{
  "num_hidden_layers": 8,
  "hidden_size": 128,
  "n_experts": 48,
  "experts_per_token": 3,
  "d_expert": 32,
  "d_shared_expert": 128,
  "hidden_act": "squared_relu",
  "moe_layers": [1, 3, 5, 7],
  "router_score": "softmax",
  "normalize_top_k": false,
  "routed_scale": 5.06,
  "balance_loss": 0.00305,
  "balance_bias": false,
  "router_z_loss": 0.001,
  "n_groups": 8,
  "groups_per_token": 4,
  "init_std_router": 0.0194,
  "lr_router": 0.000912,
  "vocab_size": 2048,
  "norm": "rmsnorm",
  "norm_eps": 1e-06,
  "tie_word_embeddings": "early",
  "optimizer": "soap_variant",
  "learning_rate": 0.00807,
  "max_grad_norm": 2.0,
  "batch_tokens": [65536, 131072, 196608],
  "max_seq_len": 256,
  "train_tokens": 815800000,
  "max_steps": 6485,
  "dataset": "wikipedia_en"
}
Below are experts of layer 5 (counted from 0) of a mixture-of-experts language model. Rows are named router (the router's row for the expert), up (a neuron's input weights, with its number) and show model dimensions 0-127. Each number is 128 + 32 x the weight over its row's rms, rounded and kept within 0 to 255.
After each expert's rows: "mostly gets" lists some tokens that are sent to it at least half of the time; "gets" lists some tokens that make up at least twice as much of what it gets as of all text. This comes from a sample of Wikipedia text that the model never trained on. Tokens count by the router's weight.

# expert 42
router [ 91 136  60 142  99 138 141 146 183 159 130 107  62 114 165 156 146 137  80 120 158 191 123  90  84  97 165 142 139 147 120 145 200 143  61 121 112  75 164 146  47 105 142  83 173 137 139 196 129 148 135 127 136  92  88 151 133 139 155 111 152 179 166  75  63  81 115 173  59 130 100 156 138 128  92 114 137 169  74 119  89 185 147 130 128 106 115 111 140  85 142 124 160  88  64 173 133 157 161 134 115  93 106 109 145  96 163 112 103 112 134 119 124 111 134 108 150 155  90 112 137 122 106 120 130  78 107 100]
up2 [177 100 120 142 154 111 126 149 122 164 120 149 135 134 124 154  92 139 140 110  90 185 119 134 156 107 134 123 156 100 105 127 132 170  60 148 144 103  96  89  41  96  88 148  96 118 172  72 157 129  88 117 179 142 158 174 114 145 109 141 137 161 105  84 125 156 134 162 119  92 178  69 114 109 112  76 141 141  70  77 151 131 159 179  70 144 127  41 181 172 139 156 120 155  93 161 137 109 134 109 112 135 177 129 139 122  73  98 121  93 167 139 153  71 192  79 134 122 190 111 149 119 118 105 173 139 107  91]
up3 [147  78  67 139 110 184 152 147 103 128 167 143 121  95 109  94 133 201 127 177  79  78 113 150 111 129 123 147 164 102 127  78  86 168  81 148  97  95 193 173  71 158 174 131 138 122  53  78 122  55  89 103 125 168 128 103 137 144 110 175 111 114 100 147 116 133 163 105 101 152 106 128 159 158 161 173 137  99 127 131 146 123 119 131 110  73 165 125  70 120 153 129 110  88 156 130 168 124 124 135  84 105 165 125  87 156 107 150 165 154 143  95 130 173 151 146 111  90 149 207 104 121  85 171 188 111 119 134]
up4 [149 148 170 155 148 139  87 104 158  88 117 112 159 120 130 128 134 143 162  49 151  68  81  88 112  90 127 170 132  83 158 155  78 192 117 147 130 130 121 167  93 133 123 119 149 165 110 131 115  75 176  89 100 206  97 141  59 166 170 119 132 104 110 134  64 144 118 134 116 161 127  71 103 151 124 128 130 116 144 119  66 135 113 106 105 152  83 156 130 159 103  71 126 231 104 154 113 164 105 125  80 130 153  81 141 107 131 144 100 100 115 140 163 124 123 156 159 137 142 196 177 138  77 145  91 130  85 123]
mostly gets: ".\n\n", " \"", " he", "\n\n", "==", "==="
gets: "i", "==", "\n\n", ".\n\n", " \"", "==="

# expert 7
router [ 86 124  70 125 114 106 122 123 123 147 119  67 178 161 119 127 122 144  53 135  91 139 105  91 144 121 126 190  87  98 136 169 143 178  79  75  80 110 144 180  96  98 185 102 129 179 134 193 101 101 173  91 134 110 133 182 175  55 163 165 143 151 170  82  74 111 129 127 139 137  48 121 163 104  87 168 100 164  84 133 148 119  90 154 105 156 149 130  98 120 158  98 144 112  79 128 129 131 170 138 131 119 177 114 123  80 152 132  88 121 116 138 141 123 134 145 172 167 117 108 116 101 108 148 103 158  65 107]
up2 [146  74  74 118 149 139 129 137 117 123 158 146 143  88 140 134  62 161 133 122 146 115 107 110  83 108 189 126 169  75 187 108 159 164 115  97 182 130  73 129 102 143 146  67 155 132 149 157 160 122 111 109 102 160 123  90 177 155 143 128  89 171 135 150 142 146 150 130 124  69 153 126 168  88 170 125  83 177 105  73 101 181  90 161 125 107 106 103 136 124 114  57  78 134  93 134 106  81 103 140 158 140 171 169 116 155 214 155 145 105  72 104 180 122 125  92 170 172 131 106  91 122 177 162 103 142 150 131]
up3 [ 64 124 121  76 122 119 128 161  95 158 154 116 161 141 171 148  84 148 154  89 100 155 157 103 118  92  76 183  70 159 138 103 112  86 118 173 102 118 116 205  78 170 164  59  68  97 135 154 143  73 122 158 153 137 133 137 189 125 117 129 128 189 152 139 109 126 141 151 147 111 118 140 137 174  26 122  96 180  81 122 146  85 130 122 129 144 121 121  99 114 155 104 149 109 118 125 110 158 144 147 134 133 224 126  97 131 143 118 148 126 165 116 131 161 110 176 103 153  84 143 141 132 196 129  77  96 103 115]
up4 [103 141 128 163  87 102  89 128 129 125 183 123 117 150 140 180 152 149 154  90 167 138  81  99  80  91 106  89 145  67 126 167 136 128 134 159 166  84 144 142  63 174 124 169 134 133 151  97 116 209 123 119  87 121 142 144  61 126 209 103 116 115 148  64 136 133 128 154  99  89 111 120 101 131  74  59 130 151 128  88 179 128 142 153 123 121 156 141 185 166 115 136 117 154 113 156  76 181 177 130 129  86 152 123 148  63 151 145 106 143 113 138 148 107 126 153 114 127 176 155 119 186 138 152 108 194 141 189]
mostly gets: " p", " The", " P", "The", " the", " Rep"
gets: " the", " p", " P", " The", "The", "P"

# expert 22
router [ 95 212  84 117 164 132 110 157 171 149 145 138 122 140 176  92  65 109  67  69  97 144 119  86  84  72 144 195 164 143 109 154 196 112 102  80 148 113 143 158 135 147 160  70 153 143  60 156 123 143 159 100 150  78  98 140  95  90 167 148 152 118 120 111 113  89  98 123  93  70 114 128 166 133  92 130 148 115 118 142 125 122  88 168 179 138 118  79 105 129 143 131 158 173 122 125 107 131 142 138  90  84 188 128  91 126 118  96 119  83 101 111 205 148 123 109 123 171 112 123 140 114 144 183  79 114 121 157]
up2 [112 236 123  49 157 139 160 133 186 155  85 178  90 175 129 139 182 137 128  44 107 121 144  98  75 139  99 185 106  99 120 205 133 126 137 156 121 129  80 161  78 137 102 133 139  99 108 123  61 150 125 111 188 127 146 117 134 142 112 132 186 183 113 139 122 135 142 121  76  75 132 147 128 152 128 121 131 121 134 135 107 158 110 115 160  88 139 141 126 160 142 135 129  90 140  84  67 119 107 161 180 157  94 159 135 143 158  71 123 107 179 130 159  95  99 152 136  95 128 172 165 100 137 150  82 135 147 111]
up3 [ 91 154 121 203 150 162  52 154 136 139 111 125 109  97 153 128  73 123 167 107 141 121 120 159 164 155 126 130  95 104 161 129 150  60 115 126 192  89 149 140 135 148 143 181 175 152 141 144 195 179  91  78 174  87 128 110 137 135 111 147  91 138 156 156 127 124 122  60 136  97 160  98 106 123  95 138 124 166 133 140 146 156 132 141 139 100 110 199 114  93 150 130 163 117 133  65 191  68 141 170  99 107 115 108 136 167 126  45 114 117  94 150 114 134 150 151 131 118 152  90 127 138 209  64 104 118 176 126]
up4 [173 125 122  88 108 160 112 154 188 131 114 144 136 142 189 118 127 147 174 100 115 111  85 129  85  93 113 146 128  82 169 176 123 105  90 109  89 128 200 146  94  75 126 171  82 140 123 163 119 118 111 150  52 164 181 120 148 125 188 123 170 176 157 138 115 143 116 167  80  87 128 107  77 196 132 166 132 200  92 104 129 167 113  94 139 116 163 128 153 116 149 126 138 143 142 146 114  87 148 140 109  95 107 118 117 130 115 123  44  96  74 101 128 106 128 107  76 169  99 138 102 212 147 127 139  94 167 148]
mostly gets: " re", " pro", " un", " res", " cont", " com"
gets: " re", " s", "re", " trans", " un", " res"

# expert 8
router [ 73 224  45 146 142  80 145 142 122 138 132 115 150 166 129  97  95 135 140  68  51 146 120 139 131 103 130 143 146 128 159 135 133 143 146  78 127  50 134 174 115  76 194 115 150 135  99 133  85 140 127  65 158  73 113 200 151 139 160 118 150 134 139  97 122 104 111 122 111  85 136 121 123  95  97 131 103 103 130 127 152 208 107 164 172 126  74 128  95 102 144 111 127 101  73  97  98 140 168 133 128  78 164 150 122  96 118 113 148 109 105 112 136 132 153 112 192 146  97 144 120  91  40 131 137 134 111 135]
up18 [135  37 156 112 126  83 147 131 119 157 112 169  81 110 163  91 130  75  90 108 158 100 122 116 145 138 133 140 171 169 146 102 109 172 100 115  94 137 110 130 153 139 135 155 121 139 104 130 107  45  86 138 155  88 130 163  98 124 158 112 112 180 122 117  89 178 133 125 118 150 118 117  88 127  83 113 135 189 195 143 132  82 166 172 169 170 107  90 143 121 115 139 145 167 118 121  54 119 144  62 147 199 125  92 181 116 143 111 120 130 149 116  97 158 118 126  99 107 112  94 121 113 238  57 106 125 116 148]
up19 [ 99 182 146  47  85  92 117  37 156 126 152 125 161 146 103 119 188  85 167 125 147  93 106 108 100 105  86 153  80 122  89 150 132 126 112 118 154  69 154 146 122 160 134 117 131 128 151 144 127 131 126 112 151 167 100 114 140 142 142 123 183 139 188  88  85 116  99 105 147 104 198 136 121 129 146  70 103 155 127 112 104 125  91 129 142 120  62 112 135 164 117  59  82  94 125 142  98 101 181  86 178 173 179 126 123 112 141 115  68  61 133 108 112 118 150  80 151 136 142 172 153 119 136 121  89 100  60  98]
up20 [127 137 105 156 117 117 116 152  76 109  82 115 102 104 109 127  93 100  83  92  86 146  59  87 101  67 187  75  74  76 153 136 116 113 140 127 132 110  80 201 178 126 160 114 145 197 162 107 123  99 120 121  96  95 168  93 147 117  98 112 142 103 124 100 199 142 175 143 131  76  63 105 135 131 136 108 151 122 102  73 126 143 149 191 116 166 153 133 141  79 139 123 152 127 139 148 105 112 101 123 184 107 169 158 123 119 171 110 158 143 127 123 161 126 157  81 153 142  92 129 121  25 125  81 114 142 150 104]
mostly gets: " d", " g", " l", " ch", " r", " c"
gets: " d", " c", " t", " l", " D", " ch"

# expert 21
router [128 183 136 174 142 131 163 146 135 140 165  94 116 144 129  82 115 164 108 156 110 199  89 104 115  87 137 159  97 116 154 144 123 147 142  84 110 127 131 173 103 116 142  76 192 150 111 151 120 118 140  65 102 120  93 174 149  81 148 149 141 179 158 125  58  92 124 174 134 107 120 164 176  99 135 135 175 151 135 183 133 180  92 182 184 108 111 110  95  60 117  63 148 121  76 106 105 181 186  84  72 120 138 103 127 148 119 107 127 104  70 121 130 153 135 163 139 163 107 150 115 150 133 169 124 130  75  70]
up29 [112  95 142  95 161 104 128 165 142 116 143 108 132 101 112 119 174 110  93 186  26  93 111  98 113 166 151  63  32 133 133 120 120 115 165  91 130 106 136 127 115 131 197  64 103 122 192 126 141 106 125 137 100 164 135 115 163 136 140 123 121 142 160 164 111 138 127 108  96 128 119 142 139 151 104  93 231 117 189  85 141 121  98 163 152 133 104 160 122 157 172 172 149 165 130 122 132 113 163 169 101  99 148 117 140 159  91  99 165  95 151 165 112 123  85 119  88 141 101 122  76 129  71 196 128  96 138  82]
up30 [117 105  95 103 106 108 163 159 120 141 134 112 114 112 153 166  94 160 175 128  95 165 158 115  99 147 168 135  84 118  81 160 154 149  73  96 128 154  56  66  46 151 163 112 126 164  81 151 144  90 104 121 120 135 117 127 179  95 118  52 108 151 177 146 106 127 127 130 150 132 136 185 150 159  90 104  39 125  60  79 130 141 169  67 114 138 133 160 151  88 119 108 103 138 155 153 140 133 105 127 108  99 133 144  96 160 125  87 120  99  89 146 131 145  87  96 127 120  60 200  79 110 180 123 143 111  96 110]
up31 [121 191 114 103 191  54  93 152 126 127 157 111 157  63 147 131  73 102 138 157 107 118 141 105 160 154 134 132 101 122 173 154 133 139 142 141 131 124 127  86 198 124 101 134 140  95 143 104 128  95 163 141  39 103 154 134  91 164 133 173  87  80 153 129  89  64  79 110 118 143 151 106  96 129 122 120 127 114 171 112 133 146 108 146 121 190 151 100  57 120 169 171 152 180  85 176 133 124  84 139  79 175 101 131 169 125 127 116 136  75 122 134  93 105 176 122  95 216 145 167 119 142 156 100  95 114 135 151]
mostly gets: " ", " (", "–", " −", "_{", " $"
gets: " ", " (", "–", "-", " $", " −"

# expert 37
router [134 177 123 151 152 125 173 147 138 151 149  55 149 149 110 115 125 139 115 144  91 205 119 134  56 119 147 155 121 125 131 134 143 182  79  62 106  72  98 133  69 108 149 116 153 144 129 177  89 131 144  84 161 114  72 154 175 107 138 120 139 190 171  67 128 133 129 150 120  84  83 134 148  92 115 127 146 102 141 187 133 139 118 199 150 127  95  52  91  56 137  69 169  97 118 107 130 172 175 100 108 142 133  57 121 109 113 123 122 100  97 121 150 127 163 152 152 175 137 135  90 151 160 136 135 149 115 105]
up24 [138 162 141 112 166 117 148 164 113 137  78  85 121  86 112 171  79 151 157 146 214  93 120 129  85 106 229 131 142 138 148 114 117 120 162  90 178  72 112 139 151 152 101 104  67  67 131 155 142 134 172  92  81 132 108 113 158 120 125 108 121  84 168 126 142 134 146 152 118 128 114 160 187 128 194 139 102 152 166 105 120 170 107  65  49 134 158 139  96 140 150 132 113 160 131 130 168 124 113 138 121 159 174 135 141 143 112 110 120 104 146 124 103 141 175 190 122 117 138 105 188 129 142 114 207 177  74 135]
up25 [126  84  90 109 146 124 100 139 147 171  76 139 205  79  96 144 194 136 123 139 140 145 140 102 154 118 172 150 128  79 161 177 155  59 138 167  97  84  79 146 122 136 144 124  37  95 109 115  58 149 120 143 132 141  92 140 165 131 151  86 158 127 138 163  59 107 136 119 185  93 127  99 201  86 129 163 128 134  96  98 136 180 149 107  94  88 141 153  96 126 109 119 133 150  64 104 141  83 118 102 117 143 139 179 104  83 121 137 139 129 165 141 146  95 122  98 106 176  74 136 102 162 129 104  91  76 104 110]
up26 [144 113 152 114 123  75 115 116 120 182 125  92  96 116 107 102 172 139 194 160 200 152  86  79  93 172 137  74 119 129 176 138 110 160 109 137 108 179 136 152 172  98 184  69 149  86 136 108 174  86 123 117 132  93 122 122 163 136 146 121 198 148 104 108 165 139 143 108 117 137 117 127 114 158 130 129 118 165  93 156 168 142 105  74 148 138 183 104  79  96 150  95 157 149 156 156  38 152 158  48 121  96 115 130 165 132 116 109 145 104 180 166 185 135  71  81 135  96  78 126  94 137 121 103 124 106 126 147]
mostly gets: " −", "20", "^{", "_{", "19", "33"
gets: " ", ".", "20", "19", "0", "1"

# expert 17
router [ 78 194 138 205  97 113 144 167 175 138 169  83 108 153 215 134 140 162  96  81 128 207 158 109  70 112 114 132 117 132 151 110 155 184 107  86 163 136 139 172 119 124 145  71 152 120 150 178 136 150 140 162 153 120  88 159 139 119 121 107 143 152 166 102  76 122  96 154 132 103  94 162 185 120 112 156 155 135  82 160 114 157  92 146 120 142 109  85  99 100 182  55 175  96  78 130 146 172 182 170 153  97 112 124  92 142 105 137 126 117 102  91 124 115 150 164 120 171 142 111 117 146 126 162  75 115 131 119]
up2 [109 109 152 110  80 142 119 129 107 123 145 171 146 108  75  68 146  89 150 190 134  69 119  99 113 117 108 100 137 114 139 136 111 159 118 165 130 151  84 122 130  77 112 158 168 160 135 147 132 140  35 102 144  95 101 171 128  90 150 112 121 157 151 144 136 158 105 215 127 118  42 175 124 100 143 117 131 136 147 114  93 197 142 114 220 146 106 145 129 168 180 143  52 162  84 138 147 145 130  87 190 150 171 121 160 142 101 124 147 126 107 125 146 185  81 144 142 102 125 109 103 101 122 127 165  99 133  75]
up3 [117 108 144 107  90 110 142 168 127 126 162 147 151 121 179 101  80 109  85  83 119 148 155 166 109 136 201 139 106 139 148  77 152 114 116 173 113 133 134 137 117  97  92 143  91 154 142 165 129  40 133 150 104 124 128   7 146 186 144 131 163 166 143 103 138 111 103 165 216 128 125 143 136 126 149 120 176 106 103 121 100 107  72 152 187 177  76 161 151 102 143 136 108  93 175 150  92  92 109 114 110 137 117 121 116 133 110 112 167  74 136 124 123  71 153  95 172 118 161 164 119 156  92 157  84 160 181 133]
up4 [153 143  90  70 110 162 106 133  93 143 188 168 130 168  97  99 122 178 153 117 106 143 108 132 130  84 113 129 131 155  96  97 144 119 142 123 136 152  82 106  95 114 112 164 186 151 125 111 157  78 105  99 139  85 106 167 125 136  47  89 125 171 146 122 116 127  77  99 116  36 109 110 165 102 100  85 137 160 188 107 123  58 126  82 131  91  76 123 199 158  73  95 102 157 131 108 156  56 109  70 147 119 138 135 128 127  79 106 133 163 150 145  91  85 137 164  67 126 124 140 138  79 147 110 124 107 109 157]
mostly gets: ".\n\n", " \"", " ==\n", " District", "==\n", ".\""
gets: ".", ".\n\n", "|", ".\n", " \"", "\n"

# expert 19
router [136 178 106 178 132 111 164 176 165 172 145  59 146 179 125 111 106 149 101 116  89 190 122 110  64 147 170 121 145 162 133 126 109 174 121  95 141  87 119 151  98 103 166 108 118 126 103 114  95 133 143  90 185  91  49 164 158 127 133 120 133 142 153 106 139 129 138 151 103 131  60 185 148 101  60 140 117 123 142 201 108 148  93 164 171 121 101 105 124  75 151  53 174  89  98 138 126 141 155 121 160 159 124  62 139  90 113 133 122 130  96 105 195 111 183 163 156 170 110 155  96 118 115 138 125 150 103 102]
up25 [169 101 154 101 124 111 150 140 162 123 213 138  95 102 107 128 167 148 130 143 141 127  76 146  77 112 144 102 110 126 155 168 170 178  84  90 134  84 142 142 138 216 165 125 124 112 128  93 141 159 112 164 151 193 162  81 165 178 144 123 165  67  82 119 112 144 109 124 145 141 128 112 109 110 141  95 121  56 107 231 132  57 123 113  63 134 176 131 107 103  98 143 158 165 139 128 157  84 130 144 121 106 128 100  94 158  81 170 143 118 146 135 125  95 149 146  78 111 122 156 147 150  71 148 128 125  89  85]
up26 [102  95 139  88 116 154 134 118 123 148  87 141 112 130 103 131 145 203  90 108 170 163 108 133  42 134 163 108 113 109  81 109 166 133 103 140  78 141 118  90 161  83  98 133  70 141 150 133 146 158 181  82 127 134  78 121  94 105 110  63 110  93  54 108 160 107 136 104 157 112 197 170 185 156  88  89 146  98 101 104 143 160 159 111  74  94 153 172 130 172 121 181 162 117  99 150 128 129 167 139 131 143  76 183 137  85 109 102  99  92 142 185 114 149 128 158 114 165 130 133 144 195 150  88 145 136 144 129]
up27 [121 131 147 177 106 115 113 148 134 136 127 195 135 101 156 156 117  98  63 151 111  82 124 135 123 117 112 151 111  87  72 103 146 119 100 146 145 118  80  95  70  70 123 144 129  96  95 174 121 109 141 134 151 167 121  98 103 162 131  78 165 134 133 118 127  88  96 164 136 116 129  98 160 184 118  97  83 162  71 160 145 104 146  31 123 190 110 145 138 116 126 107  98 188 119 102 148  78 116 130 154 150  79 108 148 146 132 110 168  51 160 147 125 126 150 139  91  71  51 152 174 133 168 207  98  97 122 139]
mostly gets: "%", "20", "19", " km", "°", "50"
gets: "20", "19", "0", "%", "18", "2"

# expert 4
router [160 208  77 154 122 142 173 155 123 156 113 125 142 149 155  96  73 164 119  79  76 193 148 129 111 105 127 165  88 127 126 132 189 114 121 112 101 141 138 118 130  79 133 123 147 154  65 174  60 188 155  83 172  93  94 181 131 165 187 162  98 138 129 104 155 127 113 130  96 125 136 164 149 150  67 144 111 134  59 172 102 137 156 144 146 189  91 119 118 137 124 114 161 117  62 100 116 130 112 151 143  90 135 157  83 128  99 124 175  99 137  98 139 105 113 147 152 114 119 157 119 118 111 194 138 121  67  64]
up2 [151 120 114 116 151 129 149  74 102 131 132 124 125 151 156 121 116 204 169 125  96 189 117 140  79  89 123 115  78 136 154  77 103 145  54  96 148 169 150  88 154 151  97  97  90 142  79 128 100 156  97 153 135 163 100 128 178 107 113 112 113 173  88 145 165  87 135 133 109 107 108 102 136 153  76 126 132 111 110 147 210  20 115 165 133 111 103 104 153 144 166 107 104 115 137 149 139  80 103 172 141  90 136 154  94  61 155 140 103 150 138  85 173 125 157 145 102 141 117  72 137 123 117 118 102 162  78  49]
up3 [ 54 159 136 147 174 128 159 125  69 173 155 112 169 126 187 118 114 140 100 132 140  83 144 105 163 122  82 124  80 115 112  97 123 109 149  90 123 167 138 151 126  50 178  70 138 176 117 146 152  40  70  87 171  93 173  89 136 150 136  84 124 142 132 152 182 107 110 160 107 120 125 153 102  92 103 173 123 143 157 140 164 177 188 104 168 139 140 131 131 112 111 144 107 149 155 177 161  97 152 141 122 154 134 138  75  54 124  99 112 114 115 108  94 139 155 167 118 173 136 190 158 122  95 155 158 157 115  95]
up4 [161 120 112 114 121 104 140 130 127 151 138 130 157 150 106 132 175 143 136 139  91 100 127 102 159  56 109  98  93 170 124 115  88  95 152 179 110 105 142 178  76 134  81 117 113 175 158 121  90 116 103 110 141 175  99 104 122 151  91 187 144 162 174 154 218 148  52 138 118 112 122 139 108 116 134 134 184  88  95 164  78 160  93 158 158 190 132 180 103 141 171  87 126 102 104 109  91  88  85 151 127  79 112 159  88  86 164 124 175 157 184 118 114  88 165  99 125 148  96 142 102 137 148 119 142 112 100  46]
mostly gets: " act", " con", " Gr", " pr", " att", " Pr"
gets: " pr", " Gr", " act", " ac", " acc", " ass"

# expert 38
router [133 135 125 161 128 100 125 136 131 147 171  84  79 137 177  94 112 112  87  79 122 185 143 139 117 121 156 206 108 178 128 124 155 153  88 139 113 116 116 147 163 128 132 115 149 166 106 131 142 158 168 125 142  97  27 164 132 170 129 138 157 186 181 108 143  87  94 140  23 146 114 134 149 182 119 102 105 114 158 191  70 124  86 172 144 120 107  81  64  75 135  84 155 156 104 150 147 136 195 142 113  99 125 118 111  93 120 112 104 108 114  90  97 112 119 137 160 159 139 169 106  92 110 179  99 148 115 140]
up17 [143 177 142 152  97 151 131  84 131  73 122 139 195 156 162 156 100 139  96 106 196 142 148 119 122  92 154 106 113 115  92 147 121 106 186 104 158  85 114 136 115  93  67 115 129 127 129 127 112  77 109 178 167 149 137  98  92 128 137 176 138  75 132 114 106 130  18 144 137 164  93 146 119 103 160 198  82  64 160 114 151 125 107 145 128 188  86 125 125 124 110 131 125 109 136  76 116 102  81 116 119 183  94 142 141 153 108 134  81  84  87 123  71 105 120 137 143 118  95  76  71  82 130 174 106 141  94 161]
up18 [182 168  87 144  96 101 106 118 160 118  79 112 138 101 135  97 155 196 157 126 126 123 129 150 124  70 126 118 105 164 105 103 145  98 132  67 135  77 109 137 208 177 157 174 105 119 108 135  88  95 131 144  97 147 120  77 135 145 117 140  91  37 103  80 107 127 173 170  89 146 101 131 116 100 137 122 193 107  87 106  80 115 201 136 123 106 187 156 126 143 145 100 127 194 133 142  91 116 108 114 116 155  99 174 173 120 161  35 117  80 149  90 114 137 146 104 152 108  98 138 153 124 153 124 157 115 101 153]
up19 [157  71  72 127 196 153 159 149 112 171 111  84  83 163 111 162  77  80 133 109 119 117 138 127  73 129 101 164 136 168 131  88 102 128 156  94 156 166 129 128 146  96 190 183 151 138 148 131 111 117  99 145 141 178 171 122 107 140  97 159 144 158 169 136  97 102 179 110 114 163 128 132 131 138 178 185 114 119 175 160  69 140 150 153 122 121  82 209  96 176 121 162 169 102 111 159 173 107 127 122 155 141 122 168 161 127 125 109 175 142 143 107 191 129 172 126 133 122 109 159 135  71  62  82  85 153 106 173]
mostly gets: " was", " |\n", " is", " had", " are", " were"
gets: " |\n", " was", " is", " |", "\n", " were"

# expert 14
router [111 177 105 123 119 100 138 158 193 133 160  94 125 140 140 158  51 183 113 144  90 165 148  86  77 102 127 164 112 195 143 142 131 131 107 115 155 133 174 137 131 112 137  51 119 129  96 133 109 169 136 178 168  82  57 152 169 109 177 139 191 120 119  83 148  98 116 173  74 111 124 169 182  92  64 145 168 166 136 197 143 156  93 160 173 163 105 132 111 110 161 111 108  92 119 126 116 125 135  99 112 125 111 113 107  93 111 143  97 107 101 127 170 156 160 148 194 184  86 131 116  97 100 131 117  97 139 136]
up26 [ 90 149 140 152 132 161 116 104  63 135 139 174 138  75 103 116  83 116  98 112 178 109 121  59 132 146 161 160  80 138 120 120  78 108 119 175 102 179 105 156  93 173 117 175  99 181 105 139 112  94 128  90 181 135 184 142  89 199 138 106 159 182 140 171 147 107 167 149 131 114 134 149 142 126 102 161 186  45 147 109 122 118 139 102 121 155 140 153 155 111 118 156  99 112 123 146 109 104 113 126 145  20 159  90 113  74 127  87 143  89  97 157 163 174 110 102 125  86 130 145 123 121 148 167 164 152 112  84]
up27 [ 92 140 157  67 114  83 146 114 159  96 121 105  92 139 154 187  95 118 123 176 142 102 183 138 172 134 117 168  46 145 106  53  97 130  82 128  94 155 106 117 107 162  81 110 166 150 107 102 161 110 109  96 148  96 116 111 141 102 171 151 123 104 167  97 130 150 110 145 172 111 167 131 126 123 142 109 111 151 187  91 135 107 123 194  70 137 105 104 136  83 145 103  74  99 120 171 148 134 201  83 172 128 112 108 167 123 121  86  89 150  71  63 150 170 118 108 132 105  46 116 106 130 106 123 131 153  93  98]
up28 [135 137 144  93 101 124  63  62 109 122 155 110 166 176 131 165 128 123 167 123 103 115 125 138 129  97 128 140 127 127  67 145 119 118 100 123  95 133 165 108 104  99 144 116 111 177 110  95 201 164 155 120 169 102 128 189 167  88 121 129 165 138 116 112 129 145 168 132 150 156 140  82 102 180  94 132  66 123 110 131  94 123  95 164 120 108  76  67 120  80  99 181 144  96 184 198 119 128 183  96 132 136 112 144 117 148 168 167 113 156 145  95  82 122 106 105  78  79 126  89 137  43  66  92 142 100 104  70]
mostly gets: " re", " Re", " Championship", " League", " USA", " United"
gets: " Re", " re", "1", "ia", ")", "0"

# expert 45
router [106 142  81 136 138 115 144 150 107 194 137 117 165 131 152 132 149 133 119 115 118 129  69  52 117  92 168 164 129 118 123 132 118 126 120 141  84 123 154 129 101 123 138  88 235 123  80 202 133 146 165  94 149 133  81 131 121 106 181 152 137 142 151 111 121  61 137 136 114 119  92 200 172 108 102  82 165 164  93 176 104 127 102 129 177 133  80 120 145 130 131  75 118 118 129 139  87 129 180 104 169  99 116 140 136 160 129 108 194  96  73 118 128 127 157 164 171 117 144 154  84 104  68 164 121 126  72  58]
up25 [ 92 159 116  65  92 155 110  84 164 110 124 196 132 126 143 150 164 141 200  92  81 151 179  91 116 131 150 169 173 135  62 191 139 117  98 125  80 130 128  76  95 123 111  65 137 104 132 137 119 125 138 164 140 192 116 140 148 102 142  84 121 136 118  60 110 133 121 118 159 114  84  91 157  68  74  78 119 100 111 117 128  92 106 159 102  91  90 101 156 130 108 161 174 141 105 131  92 140 136 168 157  77 163 170 154 107  77 126  90 147 105  88 124 104 180  97  96 197 125 103 113 158 149 104  97 151 133 148]
up26 [106 147 151  98  96 133  97 164 148 187 133 140 171 103 102 179 155  96  71 202 110  79 107 120 105  77  99 122 138 154 133  73 176 100  58 115 129 136 132 143  62 184 129 147 174 145 161 149  92  90 136 109 186 109 154 160 167 123 122  81 164 139 123 146 186 142 201 115 104 112 110  91 165 169 104 204 124 137  81 182 100 108 114 123 173 145 112 137 153 103 115 115 134 114 169  91 137 156 110 170 150 158 136 135 128 164 136 125 152 128 112 109 119 146 148 118 107  89 130 201  68 142 136  91  81 137  95 102]
up27 [134 186 136 152  81 137 116  94 154 166 135  73 165 143 116 121 136 140 171 100 176  92  87 125 168  91 171 110  94 111 166 131 171 152 140 119  70 118  50 128 104 131 148 150 129 103  79  78 141  92 112  78 146 141 164 151 124 138 122  57 114 131 159 106 105 116 139 111  99 230 131 131 141 149 135 149 131 122 104 106 101 198 123 100  96 142  93 165 144 138 168 132  70 118  57 125 134 105 132  97 164 102 173 178 108  86 133 100 150 126  94  90 194 161 102  90 127  78 124 163  98  89  86 119 135 163 105  99]
mostly gets: " ex", " Car", " Har", " Ex", " along", " car"
gets: " ", " ex", " (", " Har", "ill", "em"